config.toml
activation = "gelu"
moe_layers = [3, 4, 5, 6, 7, 8]
grad_clip = 0.5
steps = 12181
Below are experts of layer 6 (counted from 0) of a mixture-of-experts language model. Rows are named router (the router's row for the expert), down (a neuron's output weights, with its number) and show model dimensions 64-127. Each number is 128 + 32 x the weight over its row's rms, rounded and kept within 0 to 255. Numbers have three digits each.
After each expert's rows: a language model's description of what the expert responds to; "comes before" lists some tokens at least twice as common just after its tokens as in all text. This comes from a sample of Wikipedia text that the model never trained on. Tokens count by the router's weight.

# expert 1
router:146125066062102129146134116098156195093066108065143105074112133106171155054190155159138097190103158094189128101123184176141148105122086160098129088158170138148077159085203093124147102126107081
down0:122142159169105143167173167160140105163114058176106138117139123076114100101179111109135143117119220072124147176116151166142157120136185099175126119117056192163075148150105100141140147095165142
down1:144149104164142142122117125087104147141137097126144139161118161120108158076103105152111122075115085137127111123109095079116109079113124148138150094154145129140176114093129073118128128117140132
down2:113125142126123120152107086101138107151158169154123099141164125081077155084123117134083148142186117142110119145144201152152133132154151171157128143157092109149112140089142107126063155108130131
down3:099185161165096148090181094170061121123063095068151100133138061098149140115141161133080120138096128171094102124150050126088163148186157152134150180131134083118152184150141131131145157114130118
down4:134140120140150117138140146109128086098067119121115144186105126119101140104134144084072124168148212190123107137135115110089136141079122168158114144112135150141182209171164077147120076128107115
down5:095082095176086128106138079163130170178180133104085193139131111167226120105133153114116146129139119122123131126152139144144099153067119093127142110083054179048111072101119101093157181111063129
down6:150152129158156147172116134085108106128073082089133149184145117099119093092096119153168147149131123144113152128115123125118170133194137111083171135090118050161127082119104112139110122122152203
down7:124161167156030131152134089156168128132138144145108154081107106103133161113134184178112158134150093089082148199118106134165111142090121133128152146099169136061072138137178143053129152094118089
down8:140141154198120100100071081102130168156144176160118160153158108057130098193139107111107110151077161103098187129136134153058145071136098130079156125148163140132156097127179115153137137124164136
down9:147136116107114175169167105075148140086133154110194149146143146074162125148080135099122086117088128090197104105190135157178134108132119125109165084103135092094107146115100139166157112123085099
down10:156142087169127142090130164093188095120171083096117082146145095072105133132141146141115145112147137126135060119144152144163173122154178148125124113136091080108161144144123141096129120131130076
down11:133138159162139111117071153120167161092099135110163160148109143056186176111176063172112123133099177107089215109105153145150118077110135150088096180144078093136165116124096108169115159111080077
down12:079110168199093173103133081118124172106143156125084160127100158066133190123154183124106109131165154133137096193150149173164137115159144093122130150132069136139139025120121122121169076130094178
down13:106104174147165164146097130152081076152121162100098149125105175201091176197157187143123167138079098072118065160107111107104112121131144135119032131184098100069149115138190109163063144179143111
down14:045109067120106148167166111138122181103092109123055108141163135116096100145145194105095152132156133136131075136114126127121130142143176107129119119123116100099090122146166078125142150129098136
down15:149109106118128148110150135186103193178130040142028165101149132199129102139107109165140129146133127175143121122120135130110135125169170127160097122165111101167149064187128156111115139175126142
down16:119149112147028126096095077141141137110135104127133164145090121143180136130097127119111060099133181111137127085114103111135158127183111085068138148144152116121129104085115141108078102049124133
down17:104089095172153143171115110149111140139118138083124107086163118141113126141209175107184171122157171164121106132128155162099197161122158094114086118115111138153108221106057116126144083117205118
down18:170140127103125112124044154110129129107170162118155190144096131077169106087147129096156116135098171110131156154118120038148128103127113078154123117130120123111205083115165134127171175167128140
down19:099148113128124169143151136101141070114140198083083149079151067191179158126121144093114131129165147077122143137179147069146129126125110127096119105151180109082116153148082177079169141143110164
down20:126114130161096126103112133115178159208169181165196146113106113132133099137054099104148147117113118095123122115163160164088108124155088128120072080111127134078106130087124129180088174096113128
down21:118153108043120128155147173139131131160161139177088123175141118167149133147071163119141127126177185134137095102135174102103114126078117113098178142164119170141128171167134124141109160134112129
down22:124093133101075109159139080132154156190130090131067153129072130115159118135133097112160129121118134058148109160146095206051172110158074161141099153119129155178119062121143115139150090111152158
down23:170119131137186089121078097149153169104102058105129147140158180108119184108159128183115143086107098102209116095129112090167124104116170166121189152080117108170093054151143097124176126154125147
down24:143167131166100168096097146141164147109221131189084147176157188076168133159101138041094129136072125060148137097085097096150132095121110125152111152164188150112132157125158179189135156099145088
down25:175093092148153144094116146084130031150151088107125131160144129046106144157167141116088197078173128131112121115102106103129142153075126130138146158134156128103174137206109122103138115115124110
down26:095108139086149082109143066116137146176180062108124151129115167128130101126126127104121107193078065137136099152122099098113165133127148165122130172154154104132183108130131152118142162110140174
down27:107137131096120139116114154132159123147158105141190181105110117154214137129114126136116092145096138156129098145158131138148089156140055162159094164154123131110137134154145188138118169110155107
down28:224061185178118146136099069183112130168183129128079089167124035106102112084087086127064190085124143162055086160172140146152117202127047117091094143103177116150183059135135087117070113105109139
down29:141095104147109155150140129140133115134115146130087138101159119180150149107118096110131153182140144106109042085150148136132115160100126152119130114139176162130169078191117160135142176120127123
down30:082187126087064077095181090074093185079091115101091167098166126144096175117094071139151101183159129136097180112118159137119195029118118151158153097180068169135085143168134106094112151163186137
down31:101152126099118123131198148101120114137207173127061130110129148193106181112118143089134107096053157149130148128078112075140198149093198171134135074205107156090097137117145108094124162100146148
down32:126130165076133087158159176106115141155138139091130078123087144172103137109105125119158148127158120167122151064166155134179119129116123150088093149165127083155101131189145174091141097106161083
down33:123096137122118151123147158122132192112107141125176099137113186151106091198117124104117150186152144129150124104154161110069110131145084089189103115214135118134173130151084108146140148146141159
down34:108121110073172121151121140138148130127101110087108135145105141137137166091145147186101140136114149066187148115099159136083095137138127124125159139099167101139118106082119132104084087143094123
down35:151148071113095110081151155122098204123096174131086147136147173082104122120043144154097083138178136161108163084099193113122099087134145118110086118186165138143125102198073098154165172109104088
down36:098181138137136128088106160081100189131137146113102151139088179160117152173131173116124077109119150112120116119143138214123165143084102114141158125137112146161187052099082121132186157143159143
down37:091075131144114119083147129157085088105118194165120106108142146109105137097156141105105205149178117109134090095105099105161138088146148121133143083129168125133076142137094122164126140120051138
down38:046120160076092136146104102125206086098081091105114108107168104096148109203128104185108170126086113147147127119154120141119107110137113132099076158107106118152126125187143092159129103099100153
It responds to: Quantifiers and adjectives. Determiners, numbers and quantity words after the, is or as, such as a, two, all, more, new, each.
comes before: " ", "ly", " f", " re", " of", "cc"

# expert 11
router:112145100157133127219101095088137137157185138157123124116145125114146106120156118080171126108150139059153189142159063061123115173151149160100149186146169163089066086105065185144168141144140106
down1:115095125179121150073119143130106101113094080103174124153109235140097138116068130110169163153132137111138151137145152189091119141108091183112107120129110092175132123141082091121146101158126142
down2:093097071164106156195092121116118132112065144164139113111156112098184134111131107189100136151114176169134089149089138116077076093129102156090104118108085165132170134130100154212123074077116079
down3:137126134118116157125126106129107124115138124119064154158145156147108093151149098090195163101134186150125127159178120112161127111147149062079156203151148171146112119150139132126114130103152079
down4:113100072173115119126112110160097107064151109121169122116146085180079156130131140134091137117115098093114118124187185100162166094087128124095142122149118148146118087123096169097158098124128067
down5:157099085117075211114094133170131164111133108155118146142110118107080179152148093127084109072100131142106112104107134155086104093176180108109146152049115133120127126142124140137122139123120122
down6:108084184107053152149084111129117121161136192105102121120152113128120102148134107188167163110145164122150132148097104076042131115169130058113099171114152124114182098107105127114107115116131118
down7:135123133135162143098164127131158160117081108103130097119078138150119116064094159109108115104150165177153094100199132131201181070151097161107123151154114105181115122174103140146160112132075125
down8:119140125144087128146149155091104173080097183126128143099100164079153092108129129172116158113124125098134108107142175078175078136117120091195066171116104067159146148154139053111096161195099159
down9:080116128066149146113133109103149142136066144092154129133149161142039164141101155150145165109130172137142172079100147149080112044102131141131086127089149129161123187120093094092134124086149073
down10:080161157142109178155114165148147103128124132118155104147134124171089160149138132152074074073152109129126157140126140113148155136107186097094152105095120148139092144139108110137212109127120127
down11:149085137166116118147145091106101146148189131141103121101150118148079158096130135125091159134119151131161137137135121095170190136106135089148162104173125122100080094087151163085081127155158121
down12:136149137139082167154178177089108138164129135101039165106149134108091172119115146123139157171110134140101113139094087164138136089157109120159145171100108110129149138092143164156126137120116114
down13:126161096203080110127134148111097134147153140146101124120104186098089132102151141058130171207150126216184153084143125152154127105079092154097167114161142119081068127163115178111098131203136184
down14:144120139095133140115083117141107142130152167099158174194133149136143112088116128122141128108122161123112187103116164125198150173097167130110162109079130138101164110109146158119164137076152052
down15:111131127145154094129137124122144100193184139125041141109127137103104148164109118130080135122127177116163116090102139154064127112141107106123074184168146137093040103047092117119165152176171156
down16:106139119160160099122095144157163099104146165119114153146132090099165127115118041098073109161152120117117106152139122062133113112195152151120111139091212157163080111137036137111187164095143190
down17:078143119181106103210141255149211147083152115177087122170100166089121118149147113114118128117211132081085161122101142173173158132089168114098133130169090071135093144105135148133143080129053093
down18:085161104161114178135133175174189115067109155106113101095143108167134105161030116125156149118160098140094114124131141090110115083095172036130127130123153159151096149132102185103155125179133116
down19:105120064178171116110152075161128070075120142137154141126125143073181092059165125097136199179151117132138154178157094138115122118066103160183130126127161177116173033105137137166106128152105133
down20:135122135120096135156099160187120092146077087131079115117098139154133142141111108151165097155167131116120107100126126189124161147153111144100080135126063101032124129120135177145168197106092163
down21:106148121162159107135094163104153135112084132143083119081108175070132120114155168141156102151127163091110083165123065172150183134059139137152154149158096071125132059102108152102149137172158154
down22:133110112127149100087110176121074156126138133126068134140112103093155169121148067056192112126153093146094145111110089126136083145146092126164112132116144106207118084107108128149158114157137074
down23:130119192127121152085101093154167159097210087110137166091143112114084157075110127151044147123093134136161189121081135127135112176110111120118088176105140084084110062147138138123143116100048182
down24:149064155158132115108099124188080103084110064117127193128054173139117160132116089143101085117115089172138125135123076158089161134123143153144184140068112147134144084142110168129170145065125121
down25:155162092109087131128119171113097158067105074127177154104085112058171170101145110156115114120129075124106118081073146202158089176128140102125174105114090152132125149084068111193089123089109150
down26:117195154125094143093078153080163122112103180065134128160151184120155098109122131126129158211121115142056078105140157163129144122085151101092157148097116173091114130176122190122125136139067156
down27:155142155145182138132103185176058098133161110134128137142154147138163181143092112096144144076188149082132202127114119141114068152106131091081115129117119128131062125134139094129092150156113146
down28:101124124143121174127128158150125100212117094127105172103077153092155122085110144163174163164108170128111150140138107107084136081099090191130123135172131120157125087152146096114181109147111141
down29:115052077085146153136101112097110111131078143120102112107065125128084137158062116117154117106128130150194143165089108077135137100156128101075123151097083109176176102103099154168138142092090076
down30:115109093143138110113099144164118130149150151117068094114152140065124112150120184141113099158141129117133172144148128111121146074127095152150124181144129094167083123122141091064218111141134156
down31:136149147134118125088166142144167104132156098182101179084092101137148135152066124114151118110107075130149158129097158115135124043197129161140064139105137062149125174054126057174122134127102117
down32:116106168122075147156124148156121152106119149120115156134088158134164137055168130110163171147116138139105103146170141096171101191081075078163133142115109153138114161147108133032124122117091098
down33:132158124187110133111108164130123173064116113082167054126086125120115138151129145136116178128087190150103143136144140177088119124121083123097122143125152075114126141203075136122158119125188115
down34:099119163118072129107136160107126116126127113174131167149095132172175095108099122171194085139128089152101106094115117131210147158148142168123145182137101113166155110136131109101154158138123099
down35:113152148125135130147110186099126097090166096161165100101152122134129146147157105130078126151118129168153161160171140075108145095107151119142164182160189135152113104134088146067175115191093137
down36:099117078239152107103106132087139126163118169135121129120060144122114114171146112173138144102114142134145128155176128103110137112157149103105128172073157167167165118101089080163120136133094142
down37:082095061203118097110143140109126159114099150109180128107114154127106055105177124132152153111104118156113160146151140173104053087107176106142140152092100169146092078123095146148111126078198106
down38:073206053077129155100075125114084133126152167112123083092098141142066095150117151093159077102153163093118104121235117135138137136168147181087058103168119110103112159098139134154123169142099155
down39:124069132142104145163123190167137164128165138130097115111163195146117118147135178150190161133133169218132136163120132079133149087063118076115144099070145117112068123147115125097102102180203133
It responds to: Verbs, prepositions, line breaks. Line breaks after sentences and headings, plus linking words right after a subject noun phrase, such as is, was, are, at, in.
comes before: "\n", "-", " the", " a", "The", " an"

# expert 12
router:126151170222173151130079162077124131136185135122146199140136134060138104157132165127089149140109129175114109164136160136171134144106124095102116090092092127119116109138163097092129134147127158
down0:074102085168139093117115071106129107168162169054125099104130150152123167091188083136160124120170168115159120114185159098191138094151135140106178133142134134153087120156133104081158161157084094
down1:129154153227138100158155170086134096149163134127116126119045068076114113138122151119128145168171076118195093213113160157097114075145116159136115119110195088160149071119182154119125139143157190
down2:161108101150147204121154146085145161124119152160091109114150121196117106148140124130140110151127155128141079169159135096093191145080119122173154133160114171127109130121146147109137079183114164
down3:099128087164127135186130132120103152119104112093085136095102107108047141103186116104132154188137166085088090141169111137145185139153125068127125083218154099124119208140125109118148122151097105
down4:100074112110110108185121144209142101093144057111131126113153117161114146128141153131096162119122147072150139125150079187143157120114196158146159118127165130109148070142096104082073149173151070
down5:153123170138135149140150161162164091144101099154143145118141151117129117100156129113180124068095133090117171184122126074142153099121091135118121112078168134133056125090115103070116105122080131
down6:137144110193121097111133132094089122115092142122049100100152096143175119154119096119167129149136122127123136155114141092161107109124123118100122171150114118163125150173127134125127131102115136
down7:083089158088123111143128150187095122170042156069150122160158090146155134124159128095109067121124165160134198174186083125147120101135110105138131105123137008133129158109149123140156106094133095
down8:138091119157160099133114192127116137129111128203108139104131164194134151108123114167168125135138190155165144147096149046158156158130124128115148134122142147108102092116118128101097121094127186
down9:155087150127110182101122146083169116131161131154167140078144140187167160157140159136145094157065152145113125095124118116173124119165084147164095106138082158168162098125146169127095108100126163
down10:223143153125134124158098141122114116138148153154159167150152132057137147127071119126118107139121152148133110077114159118142157126124147159091107161113072114101106146104099144118105092145160132
down11:114162125102082077145162129094110096100188156157036144105111171118147133121154114149121151089193148155162144143223136095150117104126114127081085149154137136127101097133124112124091184176140097
down12:168109157119107147122125097124141121122135090134138214181143107130080133141154132107129123155139153194098248169195085056119123173112155109164133152066124195118089129131142145118102140078140165
down13:148118115186121104151145158172107105115101168135128138095137140162160158097154127158137096096115173078133144158130084094127143103186149088097065136168139174117154234149100160114145175128112091
down14:154105067125139161123136152072160132180115114106093159140109091129121067065099141141159149136126120189153155132113091131073147138181180169123127100079116134110116145141099166121090162122133143
down15:091125106092127131108093062118130058120110139046161167097163121096106224100116145123156085145168116120149179111082133118130125135115123155162160098111106142095150147170141158177140175135102123
down16:148115109125104109109157137075193127143138083158124107104135124061149125141055103113062096172089134089170131141083147141073099127115137122115159124100146132101134118141134150075128181139151086
down17:087099095149172191100151181123105135177099123172143193158093093111115138141159170160098150139108122103104106138103122149093121140143092175122148139164131131116183108129061142105158131079162115
down18:111091103116092144163146153110116143115134122101047101158112109087179179078102138093149094106143195126176126083154101155153148127127165131152078111153181111172129118168111142132114103076136103
down19:162204120147155151128084163135086153148086145102143129118130147093143139127149110130119139203101185151120159116151088199082146188081139036101136135121104119137148151065088072127155118138097109
down20:108160136175155135127154154152124075214133113137022139140159132050130122117151130139109131122138137121169140135130174112121135147120127150161174117140114101123134108094121134120120136146113133
down21:113140110137118159175185132129133134160071121142071203142163150090180162118121140150118135135074128151168134164132113097112157105134144117112098148161129099146143162114132075149130154127118074
down22:191099098123168151081158098086157122100189135194145103140126126172097178159134115122149116143108154151119063113130142094110119124118066167097103140063061179111188124109097155148114105140095215
down23:135104128168163122137082119131148116161114161093103145083056109127092160122149113147172128119105112077129128115128148097169167115080109153075174134144164141155132167125139113098141109140102162
down24:139135120142127133198106116154114130106091140079187106130122108181112118070076073128172043152095112087158160174143108139166128058169131094156125156132135045079121119119055136144050163129077094
down25:183101092085111114177132076110102137144114164067136155136095097109135179115118148120106088101108110147151133125171118087105175101101173125101115111083115122162135134182120148114140166194136170
down26:171116063115122089093126147177099113152112158099163104101113118140124148100092124070114175068164162107138107129183208094133180062112083192145123059125088150091107140160149101012154132101169120
down27:134143150123135125125151141107083116127197129056096096094109101073102159170139170174171132120149127164179165087134171128145058119118174110173078179129104092132128150144136080124099179163123150
down28:147050139172103089129142151069097178070120106182074117190152147148146075102125129087130148148122164156077112162078141094141133086104169078133126170152136121155151135126122063155146152101089137
down29:160156132063148122139111102124130149158086142123131092135207134125081154087063103089111130122136090151104182145126071139139117216129079189213134090069117132153113095203137117125192125132114134
down30:146167246144165176118145113114124111145144141137167139104107153114140120154135130119121110077111104102117155143136074128154122104150110186132146081088124164155103090169137109133124080141176135
down31:137105150137128124104181058105165122178117120105178139099084125126097181139154141168129135197153060149141063141077116132106110161140154159122088125114149184103133131122103122197117198127105134
down32:152152153202156097113141143186115087046102117152071160170147093123140091179170125112131126163096097142124081089161123130135126126113127159141116131118140138167102158110101135132125108075166131
down33:117116110153114118191122089116065134117115165149228121139088064151133103112112147137093104109076117154130149182145110142127118141109131110108110181117087115143125175130163134093070135167100088
down34:103104150122119125095123146152080145099127148186125112158128083111137118085070098116111049137191159147153128137148162133094144062174129140150180196114164126134121156108127121143085149180065166
down35:193077101166082097098096109145143197132110145176067129144135142136134167130158119132113031149126114115130123103170154116151137093183158094094119171143124135150146118104135161097127166146094120
down36:163155150134113162159131178136055115134153071138125204170150229112112065151095108109124121119161088126111130154178086120109153117109148134156137121120123125139106135166120130103124106181140140
down37:118147161080133119116090145122167133113111170158162144154118116123112095098122113053193083179121166096205127114131129127145088113125069208126151167140122129159106148123073152162106185105104165
down38:128195169170172133090146153180128142185123078167129126164125055102113136129142136145177122128122128123136176105148138100141111131119144170123086156187135190135119109069142191126140083129121138
It responds to: Conjunctions and prepositions. Linking words such as and, to, with, by, or, but and auxiliaries had, has, have; also column bars in tables.
comes before: " the", " ", " a", " be", " been", " re"

# expert 17
router:152113131129163117124140160159135097130103164119145146083133064088139144102161154157116153101107094194131091121076121109111135183132131091153099152174190093125157097160121136106081120126163195
down0:136107108186122085110147138121163125172118130125173080125117132117153123111152133111108132154120103091125152183167091144095127126082088165119171159090129146144132143096223134132155085223152150
down1:180070154143138154155154072110116111124131124110160139112097102077088136182157113122149101121112144116117116113156169151099132145104197116124145128113116090080222072078146103121150142109091232
down2:140164126102050158182066125108167111102147123141101124063149086113143140095129094117110105177161119127108129108138110107177178023038105121142118089141124145154148120151199116122097135142137113
down3:114141032186121143112113143143179094129117174097147116103124112100122130095124110115139137135156126110138130056131083113122102152095153153182173191126158115100087135129093142094158111121156169
down4:124104117091157102171124155070118121162121173101123192117147078119144101196200136062151140165109139117117110142179125105107129125197146136127130118085174083095100139140160141130112136111102122
down5:141134172126123160161135072079109142122173128044164122133104076111147094142132098154099175107148102129096103104049107163141158127133079067137139081124133145098100128135128094113112088183133185
down6:137194098123109098136107135181133114141153106115135109135164070154147095110104145184109126156117194117086112160152114134095110143139175112124151118095092156149071176134138174128185068166166204
down7:168117106130076125163132155167110153121146154134097142162124073087140138164151175101136153139100127161136112153095142122145113082068122183090147106107113090176116119104075182131163107121072152
down8:213141082126186086124122154141114132147139142126120147168230105142113134080111184092125109125068118124142127121162121139174080084142129159084168150115122105137132104115145070124095182120125179
down9:161173160128091112063130144161096159201163131094144104104087137124129162142108156122135165132169146125169088120065093135155178159151135101107132169141125129089079137107149093135130105101140098
down10:126120110155144151092113124120177163131103076090133073127153163146119095104151079119106136134122115098180126110123134109107117125103142135103102184115144153079059142163130125125145133128086162
down11:102130160109107106117156163132149120161127142112115105184089125129122100158090135146133071185139142084119042185112126097081156172150184115106112086064158125162133145186162139155115157107145074
down12:172122151165125169156081110113128134175146136107205100147147190191131182099130125151114100156135080109089163084179123125147091178101124145152112113180113113127156124094142076162139094135137093
down13:123155156119111095194148142166096095151117120121152137183116184196109155075109113180142139086170171162073138073095096117126166131175081143128141182103042140141118136133062151177137130109158122
down14:103140128106135105114094135145097139124120115163117032056145141097104106082168107129101149162073117170139149124113161092139125103122083139098151119092106107125158101102145132200088125096127135
down15:189143134130167128107121149127167162131153099083146054103155115127115123138100144148130160124185123141123130085132098213112170094135131082140104098098144170228159131171106091096162207130177148
down16:118161159072078119141177115153129118157112098070116124122175099084111178120128134153165107054175132102103117104137074058128175153093116134128103149122107174130174108147115126131112100085102114
down17:172080136079129113117107163110147142102114105099122087153122127143158135136070144129141128195105197132115078091091120147172117144123150177101130195090115156124126124134134150148116074130110120
down18:085177124130149165118144119126095089139171152166121137178052139104149089111158144046037092064107124132096155118125088137066109094119155143114142153091121110120163127140108140150051157125126167
down19:131130150106163109121135126131156119114095078097092105109135129153090217093120161176132147170155097114143162160098120120110110186025100078069113129062102153157101115121144104081132135158132138
down20:127156181126107187106153156147142117162118131132138035119073113100159116130103157140088130104091108073153153161129177146155146077140135086221156097134117074066150121106136141189092155057117195
down21:037147117112146148151150173187144090100069134141097115122134111107124131114119098084106170146094119108110120036121156107107085094115090161114146172126136155140125054172093133103117132123145139
down22:146136113175094135121121104120152101117154199183133133176094133136108130131151133105079119131124124104118129083103143103110168164110117145091114097086085197198104188166082105093190133096135137
down23:117189144134110151179117166080123116111139198147095148138113090103105091112195116132050127056116078117184136110104153140182123102153122145139125043159132089183185116060102130147137128155129151
down24:125124138181123178136169165163096104108160166155091100157088141120164125111095173136029148166169164101103127121137129154113133142170131143119057077123141113124113160128168145183146105130133095
down25:139152205137116171155142134140093089094110160061094164165111105193147089138135116092115129132148153125135124138147108159104122132111123071136161082116128115140183105077149111125100132105138123
down26:153132112135122137115138102093145168105140117107110083085119125096134162166149152159122101158121111128159104131125096180154130120117120113111106084078207174117120099199114093122140163100134110
down27:140151101113168124115131127100067102137088124160092076136122098117075103126214132138146121139126135134167110119145115175159105168107120096121134121149077094185071125125096158191154076128144077
down28:098089164175116148144171096097145178126101110085123140101131132133126187105074157166145108124198122185132107144105138124107173091109178165096147139141101118151109119191077090102178102079106050
down29:115082171146151065176140174135171136099110118098147138077110138175072087084164137127118139072074108148134149183121142112093114114131127130154160148182116128138182200122083119133204184118046138
down30:091133130169110119079175099071074109056139157105114106156197122105201149121146121157146159167179104142161094096097143131081149171142136111170142136156135151127206147161126093127110096136143153
down31:094127109104101132098121126121138106116086099077108113169203133156168111176101192134134178121147160172124145103122100068091117170127140146135089137152094169155129097143119097106141166154107129
down32:130098122107100125102103105158098169093177131118132126160116172111133098162064115110146064097169194134111137150138146103107131165148134118121146152075075123153179190135099202084088174093167112
down33:126177111067104121102068078112108076108165070101129165107159126090044098094129130186126126117185131113074170120171127139098170134112181109124133116138141131125184143113149165127094114088150094
down34:085136114105103164160128137109082083123096097099085100124200062124069135179120164089062083075138138104159114104082115218153183089060123120095148147153132141142177150137122109118095075149156072
down35:105130078179185165112025118203106156134120122171157116098138164109123101182136110180069127137089085086090128133164097131118180147159109156115066138134129190168109130154102123079173149145137101
down36:152089160164080084065170100143130185121126136093089139165160120071159119183147174110176135140120116114141168099139111144102135178178068084118095135090089154133142163126110102150171141099160060
down37:128124143168180106119121050055144144175121145086155094163114151127154094109185156120127106208134135154129093137191066118148168165154151137161159114144078126125083095087162085089074162183167125
down38:121106161138093162166059111152166112102109114113166168185107105101092121133165115166155090148093083087106115147133161107079085074139156146059139149120134107122054141048107100146101120143106166
It responds to: Latinate prefixes. Word-initial Latinate prefix pieces such as de, dis, con, se, pre, su, as in de-adline, su-ggests, pre-stigious.
comes before: ":", "-", "c", "mi", "par", "f"

# expert 14
router:162138122173021099126181105154133180181135162104160112118124172073044151083171145128122087090137136127180117150135097084113084136068072162141107150138122120160160149105116122131125163192120163
down0:146148178071094144117102188141096130177082085167151129084092074114172159154113166125142117062092131121120170159149137147136162151117165103123148110152205110132081089155077062088091160124104131
down1:137086152141102144140144160147094157176027147082073142144129120083116080091189156157167171109103138144129113154121113116123143056206204110204142165152135087125140131125119083080134160110099079
down2:071133130079123174094171168140201049104114083101069128064064129194128134168079072149116099171142100152048107145166070104172119120133152159137153108139121126147121167115138219104166091098144106
down3:069122138191169161061135120146087194145092120109134156076146137144159118144157121065152113192126140099157162138111170159144161104126176142138123152109111154159146137147158147176109110155196052
down4:141137156088131143143132105122117158136096107072136172107125128113140099132121088112127065154088117134147079159173091155075176140115109067080155159180088145171135104066136130187121132159171089
down5:165167090173156136129111095148130146110103089129115104119116143206102169102216115140143157158162085101114193185168135154148139162177120088138080188135103115094130172141170164098138149108106115
down6:086132120202106126103093104098091187117084160133124119097064141183150106203131117084167136167149131090137139180110148159117191116104163147147143115122110082109127153144059074150172112147142104
down7:150108139153133113136109118165151152112161117129092132098084155148133137110080131108075132204110152126139132103155119165099167116133153066071104126137074102165081142155071120130064149070154120
down8:184126153202169146102114129093127196088174087149211105144129162104186104115120136111135094174124109073128152116100157122129151156123124161125193164111120123128140108105112108107139139128083139
down9:053137100159189093177089188159190065128116131110105155133103087125131148125099155114091112181141129132134111187099103139099151178070180172144082104079065156129117143166152120120138063087112104
down10:099108122166137191103129142130180126131082056167107117118189114184141128179097103074171103151147070151082155117158163153176173150090140105130129099098104063095145094143134135168180133144141113
down11:129109204136173144156070130186178112150129179143103134160116084106139155073187103104138144099143096196150100092129097165110175184042125142171051192125077088092000109111136072135182128151151060
down12:148155108210124109104139115102149122126132110103148160158143149199130100139138106100155133193096070125128125133144164095142133168130101154076102026124087204130073165190078125110135152082157131
down13:165176104255134149109137120140082125100149156087113121095141126116088172118150145110127182094140160177138129069151101102141108132135074072139104142169119102083136174181113117132143145100060150
down14:148117190143147146131136099105185128108103180168123130143154081141074176106117127104123126127105150098160194101141167154119161141093153123160066108088111146148123101128135168162137115145092072
down15:093151104129180167123080133099162106088107082088136119111106124106119147132145121097199102049123152099137079170102134182101115127121154176131172135103171095130176127094145147152151168106112067
down16:117159111165216125066058111149149100157148124132111101103143094089149127133080096097140166108107160119071132055124155133120160140117148135138105136133088122103136115103081158151197123092174122
down17:129129120185102106150177142127106088143147101086172139115098039085116168107116155118194153129118196083070151121138107091119182111154118152181161107119125135088098136166145095122092229142079138
down18:138166123119099087102178107084135139151167112135079153173169101105114094203093089169124126155134122171145103130188114152119115096090162078126102107059155157180126141097147173101094147151085104
down19:124136179175124139116131127116109058075101136129148076154142081158131154122176136141155174106093108157126136119093175100133135110137139135165068098076112160070081074167101165111116171133154117
down20:141109097178119091175147098100084150141087163125091158113140129163102093113219148135153132140102152119135121127119133126119107135146148087093107143125079174123122190150098098181152165127156168
down21:134105113081120164204097112140144125106136114141103168099147124116102119136157108124191074121140128138117053101115117151066105098131176181144170113119108132153135164080106115112142115173134097
down22:117161073147119118098108129144154108169119092207181183180136145136085158112096149133145164129152128069112070152138138103139114059124100129122108126173186131169105132150141120083192066072130162
down23:119082144094152140182098159056093138118160166140079112141141139100145091169117106074118049129110189147135150144118113109102098132157138095146162119107126142173071132167084105146107193171100100
down24:091082105164107136129177129117152146130106098109108074115159163087128170161044124068123133194116141152125154082110096144097146097121147126146134125132134090107157055153124153150131122143104152
down25:135185124165148095179088090168165104169107110152106119134168133127084078147155127102172107146149142138147085120159180145077125184147115110118123140094134168126095173136070138155142118120149103
down26:074108036098143146142086143118155120112176154178132136097152156077160203196077157096097132129113215161138142109138136149140112059206135119125150173137180174114086107189160086120164133176135118
down27:099170120088171110164085150084147078157113084096144158132173107103155154087184131142122143114212131099083164163081166189124168167123133157133172181091127146139129080119177068150146120175109137
down28:112086139160067179110089158172153088188137125133131154129128138082141164142135108107155095120095084148173125157169146041197185193125151108175077113088137084167158116132130094154177128101115135
down29:128162095090144107093084102116145099125150133155074074081108080177165107098103174171129125152177017157113113160105172125166128110130141167105200148176178084138135156079154097154170120097061059
down30:172106152120093162098177135143141138141126053123131144126131125198163143078123149179117173178108128126140149115176145145154146059123127088089131163174083193142100154150112095131135152106125114
down31:142124164110120097137120118170082109137109126101083130127112169175178153113091139109069074129105158132117187118120142115094140132082122100175117158133178114080134099142181126099044119115150098
down32:155140097153168163088084118121112082153113145125155212150129109143140104117155051137130129175178088098113159115102113206127144161104151127128084130099073169155123111094136132094184071118098099
down33:198165141135153076089125143141100165106091149170120103137160182106127096167159141094166156128094138167113103115126106161123122156153108148109096159139126077177127171118124121141190040113102170
down34:146138075186123132152127073125134114125105107138026094096138159223089152144137116082135124145115170059150140137158085163141112117133197159141121107128052116114089145134104077107114100133104114
down35:125066101131137114133097087118144136096161132123178092122146078085092168139126136147096119113081080152210161092122109169100190157107141120129133182070139198144095195129133091134102093148101133
down36:130079137176072199167154148093110135088097132119149095152145087153134106176106140020081174120082120062083189142134143123133163152082156141149129075150106093123156082181101093158140080112125134
down37:088069179145101118167096148137089082190120141122149109082084106099112126147143187111102111143094159076143137131057122127132107191120122082141187138140107106089101138106066120186082071141162135
down38:106119018124096144172048093160140125114119075092128146148094132095110151192154111153138129106121072125175145147120052104101122139135141085161155145139119107083081099109136084131122165128125150
It responds to: Years and closing punctuation. Year numbers or their last two digits, as in 2012, 19-72, 2024, plus closing quotes, parentheses, and relatives like which, who.
comes before: ",", " |", ")", ".", "–20", "–"